python train.py --n_layer=11 --d_model=224 --n_experts=64 --experts_per_token=2 --d_expert=288 --d_shared_expert=0 --activation="quick_gelu" --moe_layers=[0, 1, 2, 3, 4, 5, 6, 7, 8, 9, 10] --router_score="softmax" --normalize_top_k=true --routed_scale=1.0 --balance_loss=0.00354 --balance_bias=false --router_z_loss=0.001 --init_std_router=0.0121 --lr_router=0.00107 --n_head=7 --n_kv_head=1 --head_dim=32 --vocab_size=8192 --norm="rmsnorm" --norm_place="pre" --norm_eps=1e-05 --positions="rope" --rope_base=10000.0 --rope_fraction=1.0 --qk_norm=true --attn_scale=0.177 --tie_embeddings=false --parallel_block=false --init="normal" --init_std_qkv=0.0327 --init_std_o=0.0 --init_std_up=0.0327 --init_std_down=0.0 --optimizer="muon_variant" --lr=0.0109 --beta1=0.9 --weight_decay=0.04 --lr_head=0.00694 --warmup_steps=50 --schedule="cos" --final_lr_fraction=0.1 --batch_tokens=131072 --seq_len=1024 --doc_mask=true --z_loss=0.0001 --train_tokens=620200000 --steps=4732 --dataset="wikipedia_en"
Below are experts of layer 7 (counted from 0) of a mixture-of-experts language model. Rows are named router (the router's row for the expert), up (a neuron's input weights, with its number) and show model dimensions 0-223. Each number is 128 + 24 x the weight over its row's rms, rounded and kept within 0 to 255. Numbers have three digits each.
Before each expert's rows: a language model's description of what the expert responds to. This comes from a sample of Wikipedia text that the model never trained on.

# expert 63
Description: Place-name pieces and endings in US cities, states and college teams, such as York, Angeles, -ville, -ford, Au-burn, Clem-son.
router:091167120157121144128134104116110171154150137092124115174170116121171120128145147117121141156155117157134123175121100106108148137088156143086113127154128133149152163140117125102087169139121163168111103115157126136130165114088141120168149163120114193130148154161093124129117106141112160129111161135117114095131148139135151132109127168124129128145080110153113146132165119141140130104169138136098142156128120089124125059131155114125145121096101113143132145156139168120121109107131101143065102147202077105116155126139112096122132092109125076133148173101128137148111167108133125187116131131109163137095101137122091124106129132127136154127080132124112142151090119134122120110120
up0:134115104150146152113142136111128159110153174126103122123124121116140170162135169113120159141122166099118082131103173177085149132129132144146169100120167105137085153135119123099112148170129137132120092145120131101149135089168117106150122161125137102124190147142104130147110176132110107142108152094144163089102123139117109157128152135097130109182143083126134117130113144119126126184125157109094133147135160108134118122099106108132143092156069112171113091121169150161127118140169123154109137145122136106105157116122147115141115089149177117096147123089122146094116169098125119134090147072136138160072127126173114115110141133132145139122113108099141109111090095148139135152143

# expert 16
Description: Past-tense and participle verbs or -ed endings, often before "by" or a date: Developed by, Designed by, Retrieved, published, built.
router:162124161100192125126092104180109148141140128096134132153136131157145124126107169166147175100124154166159127123117134109100140122119080142113103121129130116119138126133125133134114144106106136156092118147146086111153109122135130155131108099115134187088188112145113094166132169138171118153143171183121130100159128107140140088125132114130130145130143128100119145122121133118104148123157096138098105134158150099114104108140118089168163133132179107202148116117157125136129098133102091126125123139130141098134139115133082106147124125105128095140118150133207137172129150094150118154149141097101106136101147125117119177096094122104140149140066155154126141114150127129110132130134
up0:125121124150146127112039131134134130134129101136123114109073118177115112108114108126096122091161134101113168130135132133122151132118106159139126137097176095093090143100193090130111119119117118149128156161126119131176161120095145171147159111125166092096187148102129124127115151123158131170127163117161104114150107110124111094141153146100157160126121108148151119148125116104119109103131148088122147139148118075103121103197109103161136122146102107117162133145098135145133132127146159142126073151164118148131091149137099087135156114132153158112118152151166115144141109099136130136119144118115098134135105134118146104112158133124143134107063162133145115110104099168135127141093

# expert 7
Description: Capitalized place, nationality, party and institution words inside named entities after the, such as United States, British, Liberal, First.
router:070163148155116134111098147133083144142151158102129104133181126122188123110112135153175100141160131127121140137145132140111165154092139155100118118115155109114118157122126118118124157151119123139105110125130077102123157101107132141158156152152136155146134123162108138128109124149122142150086124143149126132151081201124118077130130155086143153196113110143159154110138102108120127081113096162102137166150122094093155061094151115124159138118123092119118133129140156116161127110144116127109146131177121138144142132113107157149118159121133101129105119113152138118125142107134147153146126121121133130114136130160096159084110061135108124094094165158110143137094150166080116125121
up1:155158116127135130170100134128157121146084145137129130084087092116164154131134139090142135155122155126135126140135159100132131138085156162130116114123138123123101127094133118143172121128148117158104095118181098116146159138137099165198159136122126120117124092154109165139111123154151106150132135112137124137139108140185168158114114118131117151153123141151128138105056158148111107157154086112080122124141170108158139113160124113142113133140094116139105138151151118151133118091089113086133127129135152098096142127134136103106120125135142133080101130118187097107154176127115119164134139159114139136163109112202145125152100114128134156156167083129105109129108119120105082082153

# expert 5
Description: Word-final suffix pieces that make adjectives or nouns of a field or people, such as -ic, -tic, -ical, -ological, -ian, -ism; also modern, human.
router:093108134143126153110130077167121144158139171121161148136169092132146173178116144096149135097165123097129115165085112165143125146109131184085128081149136144133129136129103071150101136147136115095123119136106067132121140103151110150122119130149126144103161106174131096168094145099146125158079119154114137114141126112143161054134118127087164121147116104171145140122127122121106171143153093118077148124136135163164117090097122123149119137106144128140135123143115134160163078104106095134123161116156118138152148113139147084091125128127130106122124157114137071152115125140120148130111129093128146126079166124141127148111114130143142102122126116120092101142088144128132151131130
up0:164148121115136129114127114109146128087138097149129133142134096159147129106114182084098099111140140098118115093143177098138143153078145142104126116107112132105178167089091144118150072116104106124132128073149133130128116118117124128153084118124127118139149110156148142147114127103126146121075104145095063147175119125130152149127132125098161111134120121108117119094131163124151121147107126169173133161116164115134155151148141101124113130133148097106117096141135123138127150111096085177101148103099110121136171163134132121096165104150202169129150107133120127092120159130117181136082116143141101123114109135126142137120086112100087144116132106128087159105127110145170151125096

# expert 50
Description: Nationality and language adjectives like British, French, Greek, plus byte pieces of Thai, Burmese, Japanese and other non-Latin scripts.
router:092159126107161139141147114168108151163137168153127146136102128150165132189129122118127131114154159127110153136105115103106158153121070151127137109149117122138124121146111103154064127148142119154105142119100124120165179099134158142165172138131097148136149135140088119129123146131160142111143140145141156143131127130109113093108154129126127137175149132131104185140151136082133150115164089143061126135121135122144124097163165128098112167126153160162107097141092170132150148093135102175120173153137138125128157108148154101151123146113178107133106146117134106114098137095180153134097137130140176117103113130160096125100143136117094146123064158124142104149123115158111153132144
up2:123097110113151129127157100075074170137098141119125096112122158149118169134119127085144117132138111110158137181121141116188115117128110165135132186121156141144122152139139086132133127114126158136135124131164106127094150143127119112140134136120128122147182138148112112132132145094140068151172126131129115173121120125085091122074130170139077160151098129167097137116114151142124155155131150145118150101163176143124136126086090149152107140141144135115143098112163145147111127170137137167126129101116124128103132105151172122135117141153087131174149149138186132147155115075101131141112106103141128123125142204123083119111125118126108144105147101146119127106122172158134102136126

# expert 25
Description: Line breaks, dashes and field names inside infobox lists of key–value data, such as Website, Genus, Species, SMILES, ZIP code.
router:103205127144160131128144129148099142140124174130165120106133099104129147115139133145089096113129136150133122121147101077111131135132123158121127139128105098100131160089122144172099153138126132162098100103127084115226145121114092163156122135180105136141138144144113127158087115148116090095114145194077151105152145152140139071102149134104092153132123134140107152127123141120122135094156087154141123135116126119105157125127148165137153101095158169131143129141102175143143092115085135148100117124157139085107129122137148139172128116143138107125079155114106122199125168145151130113125127126109133128121148111156130130127142127119136163104138120127138119129101134125136091103158
up0:167172118163119121149121115112117138100103172127154121098119112139145130106117132125118117114129110118095154176109087077106126119092125139068117113124098109171125132100138114123131167177088140107099132152060117162138134090150114080158121138104098130118115158084101120127141113073124098138133162140129121091149115128142061088132112122123178138120151140136148112104125132067097127097152123152118110097138125117083167164116138146093112132107102093137137094111109140104175164144109142160135125118104115108119121112099126124129132134135162153113142113120102109143085150153106123123154145138160088108126125122157140146150127104137157167130140162126100092149109116107073157118122

# expert 29
Description: Prepositions joining a noun to its complement, mostly of, plus for, between, among, against: Parliament of, Timeline of, support for.
router:117164169146179159109116093168108127118133125152158146122121141184141150141098122108140124109133160118120162162118087096122112155139115123126134128173139093132139130118110124103085139140090151126133104171133107134122128101105136143138146147137097155094189139123103139190133146172127131119154125128142153150128128111134149125125159107145156097167132132122165109120102111128108132144175110169108088128107114074142111124088136116113169135098158133162162130136138135140135082098077108127122124143146129139092145139136081095129156152099138116128095133088152121149107140151185113131099083114085103144087167153145129162079107108128091130123100136136133100157129145146125161111172
up10:121110120144108125116091121158114116159183153155122150138116141133133127111083103140146135144114096157114190063122104107083092122060093140079121129134170148163175127150131124143112144138122110145112127125152104148129140136157115124160088077116110127090133129105095170138116134141116085106122144131118113121152129126101117144089139154128135069101158134099154106123103148120118084113131133163171136140126149149160129152108155118123108141098119115186115126115131124129127105113080139133164115147131124092099150126147122131150159149128150138119064113089120080092119118096142085115162123146151066145128116094132137149114138084099116105116131100161144151134127145110131163132130

# expert 3
Description: Final pieces of proper names and years, often just after the first piece, such as Dor-ina, Quir-ino, Kagoshi-ma, 202-4, Township, Creek.
router:100172143139137133101094110165116129142135171131142132118154106108149120120102111125121167131131138123115137154131151119127128142108085138110148127089125142125154180127112109123112161157161140131107091145115091113171145122116129131141144147178118187118150107167087122142106119146147159120142120130135110068123110208101136099122138173119120131159119133168116190129163123145143120062127122126112145144108103125140125082124137133148134127104161095110134111150119115141135150094129106135118127123137125086122147111166116057162117169142137082144114116119191166094083136105125125146121122138097118133115136136141111144072133135112095120174076146134121131167117130182133124111150
up0:123108093112157145165097113184123133125108150108105100196153120142141113137124107118151143159130105113106178123149129167135148147134132085144114104143157167129101108110101095138163109165151118154111140126133164135113124116074109136151092169167123089142126118093141148094076129135123109122132102122085130148150114135102117146112138134113159138149165111179139125168149122188114089106093138153147135147144119112158087128120140140160134128114145112155098154086106117160131147094139139156162109099118146061150153137139136141088153096143163127131131131114122150134093153145124128127184098124126116100121147131142131102126076139120132128115106140122199127158125163130149130123170

# expert 28
Description: Prepositions and particles after verbs in narrative prose, such as in, on, during, through, plus phrasal particles like hand over, flush out.
router:109122165119157142081127131116138145127126147133150120128139118131130166111112157125162131103096125144153114142133132065107091156132092132137138141202152107137154122111121145116129125141094134123109113132153128122144123134136153130146091151136107148098154158145102075176147159170129167160083124138126150119148131129111135148130121134126133140146113113171099136122145104123081122100145083115126092146121191086122115133131126075129155169120154132169146116120142131132111076132073106143141138179118110107112124139141111071157151168106139111155101158087170122133101128153150149169134148115101122180132141113109123184103088098118119124117103143136145141165117137144078168144154
up1:156148144141153175120129137122142140132092140071087131148093117121148123118091107181126132100140123105122087162135151076153110123108119161114114126168128080144184131099135119106134148117175139149128138149134133140127113138127168101128146128128115145119164126053144112116115133117133170145102161125155155157103109105094150135096107141131135126116098101166089110131140130150107131133165141164135132141124123159112161127094076166166069154145133111103132135129069148121126141105130143186089147131137091187156112149101157118115149142160088113136114120159137097134131136128118109118079139140143171101145135149123137150098098175117101098140114084122128106129112137118124151124144

# expert 32
Description: Sentence-final periods, often combined with a closing quote or parenthesis, and == heading markers at section starts and ends.
router:113169151126148153127134137120080156135143164125156084165108100130159152121117137150107132073161161148149166182083125131147121100131110139111131144144134117166102123088112112136116115156126151151117116153155082089140134126086127138134130113142132127121155133147145172118111144123125112119076160144119084087141112100104167130080134125126175133168077143116116135126155112128112125151144064166134130118085138137144168121130149107119144169138153103143159147112125169129164117123083133101120149119170117103088157139160137140176101163173131112146140116100108082125144169119145163136106123106094137145110142144151089113103101126124113116123089137176083110125113121125138119134127
up0:131167134113143142103170145137136152119135188136147111128129124131117093137152141142099066153108131084119133170064102128128070111148132148107098135163155160151134133108130107158141141170127118128146132149143141139127175116170144146139142121130102088085107108090151111103132138147156171102109111168125117111110150111119153086131133123056121171152158171114127131165137166116101133153128121152144146113087103126160154114130135146129117151117095092097146119163117131144133178130116105111133109110119130125122137125113155116127104136125171103159098090144151134131097093158104117175129086137150142115139111106115145113156132143095157080116081137154111125142093138115091149128174

# expert 60
Description: Was, were, is and been right after a sentence subject, such as she was born or the club was founded, plus == heading markers.
router:100110165161163178123116132125156084154176135143183115135177146133101154119097131188137092106124151161125174119133118131151124103143120124067143124147144155124122128139155095158126140168114153165126120136148087127127144144101149171135152112134132143114138152157113140149131131128155123140129136133149157082155113161095108129118130128108111103133148149146152106135122109104097124119128112111107098112133123126108122055130146097137149130119075118150155144148104165149142117105125097137113135125131101128122160136117089108148165144199156137151105146114187121138127159143125166133114149161092127158126156127175059139111099089129121161120116149131112143143098165142090124093124
up1:131113165166114157136130119131153119084127092124115175178103099131143090152148120110158122148100102136098149143155105142158150147109173140114149124123089147162118155114052135112148119127145129179115153134073134132157161114099146167164124133113144141081141136134117111095155181137123130109132105129098138141139091124127162123081167104121140123137113105115176130156089124111140160134158098106147177137128129100152092171150103104129104137125143137115161189121111114100127111135139137138096119080138138145112158090143119150167157132157163139092163107143138121124130148111103140122135128140124064122087116131167169113167126120100121126116132115152086122115136129133126155100133

# expert 41
Description: Descriptive adjectives and their final pieces before a noun, such as such, important, difficult, own, unpleasant, apparent, -ful, -ant.
router:134161139129125098140126111143081176123135147140161146186163135149154145143116169157171189112132169161174161151101121092109136149106151152116151149132150146079136123131154101137125137132093152107112125122130094146136153133105137171127131159107109134123166117148139078149094147157156139185132137167103142123155100154111183066131165121124156159133102134170145159143145104127111130083119138124099176135152109108134162107098115119135194137137132123128104132134113133138133098126133140141132183134117137123119174130153114124115119162102128129141104154131166126121070144135106169141138132081126142125104111138121116147078121100127122113104113107150125105085129133117145142106112
up0:146150076162107130086096097077139113122138136124143146110153144171118110156132096142106160084115139118138102113140127114103134109124080185128150173107148090143138118119092139129100124138143119100123172163158109084153140134116112106141119086094156138111148106140132151156124162141126128122093148136096132101116137091165143136146115141106103110127109101121121078184112123131138162111155138070081115146138101086158148151137115121133124108161119160133125106097107144086108127108147096110139129123189119127108142141154112131128129161100132120137146195156145076136124111142142131106143121107140178151083129146141110158129132130114148109102127135071130155133172140104149119104167

# expert 8
Description: Closing parentheses, quotation marks and brackets after acronyms, numbers or titles, plus words like United, free and UEFA.
router:108176129148134155113095130159082100140142137048160130134144157154130123147087151142160130140170140120154136141114128095184151163098108126119115149116144124134123159141104123138119169178106136173110115138099085086158122158135122164167109158179161151104089112134136129146102145159128147123089131147134140118145123141122142124072190132146143142142104113139128173109169108092103096105178123150124134175104112107117124080115163092176098114125113102113118122103164140139152108113099123142126127120165089127117147136135125124127158163102111101148133155118129130123113132123127157130142148108149161152149140123148084159098139128149128136111124140170130075160118150137116124129128
up1:095088110140154152143108152126142131108121154099135128140086132156123185126090152142106135112145132137148096163119154138147158087101116169113108089150136154143145132129176112142127168142124131127127124097125111183094108149128089140116142147133119138111108110109126088104164183138168118169077141085106133085130161162111075135066139106128116163160127168110132127101101137134106152097109098130099092165150110145114129129121195135166154116161112128090119161148120090153157125133110145089136117106123106134127126125179108133129132152142097145123155123090149116167151158148160102091141116109092117131142097145112156110135126114122115133104119154100146148130125138150139168151116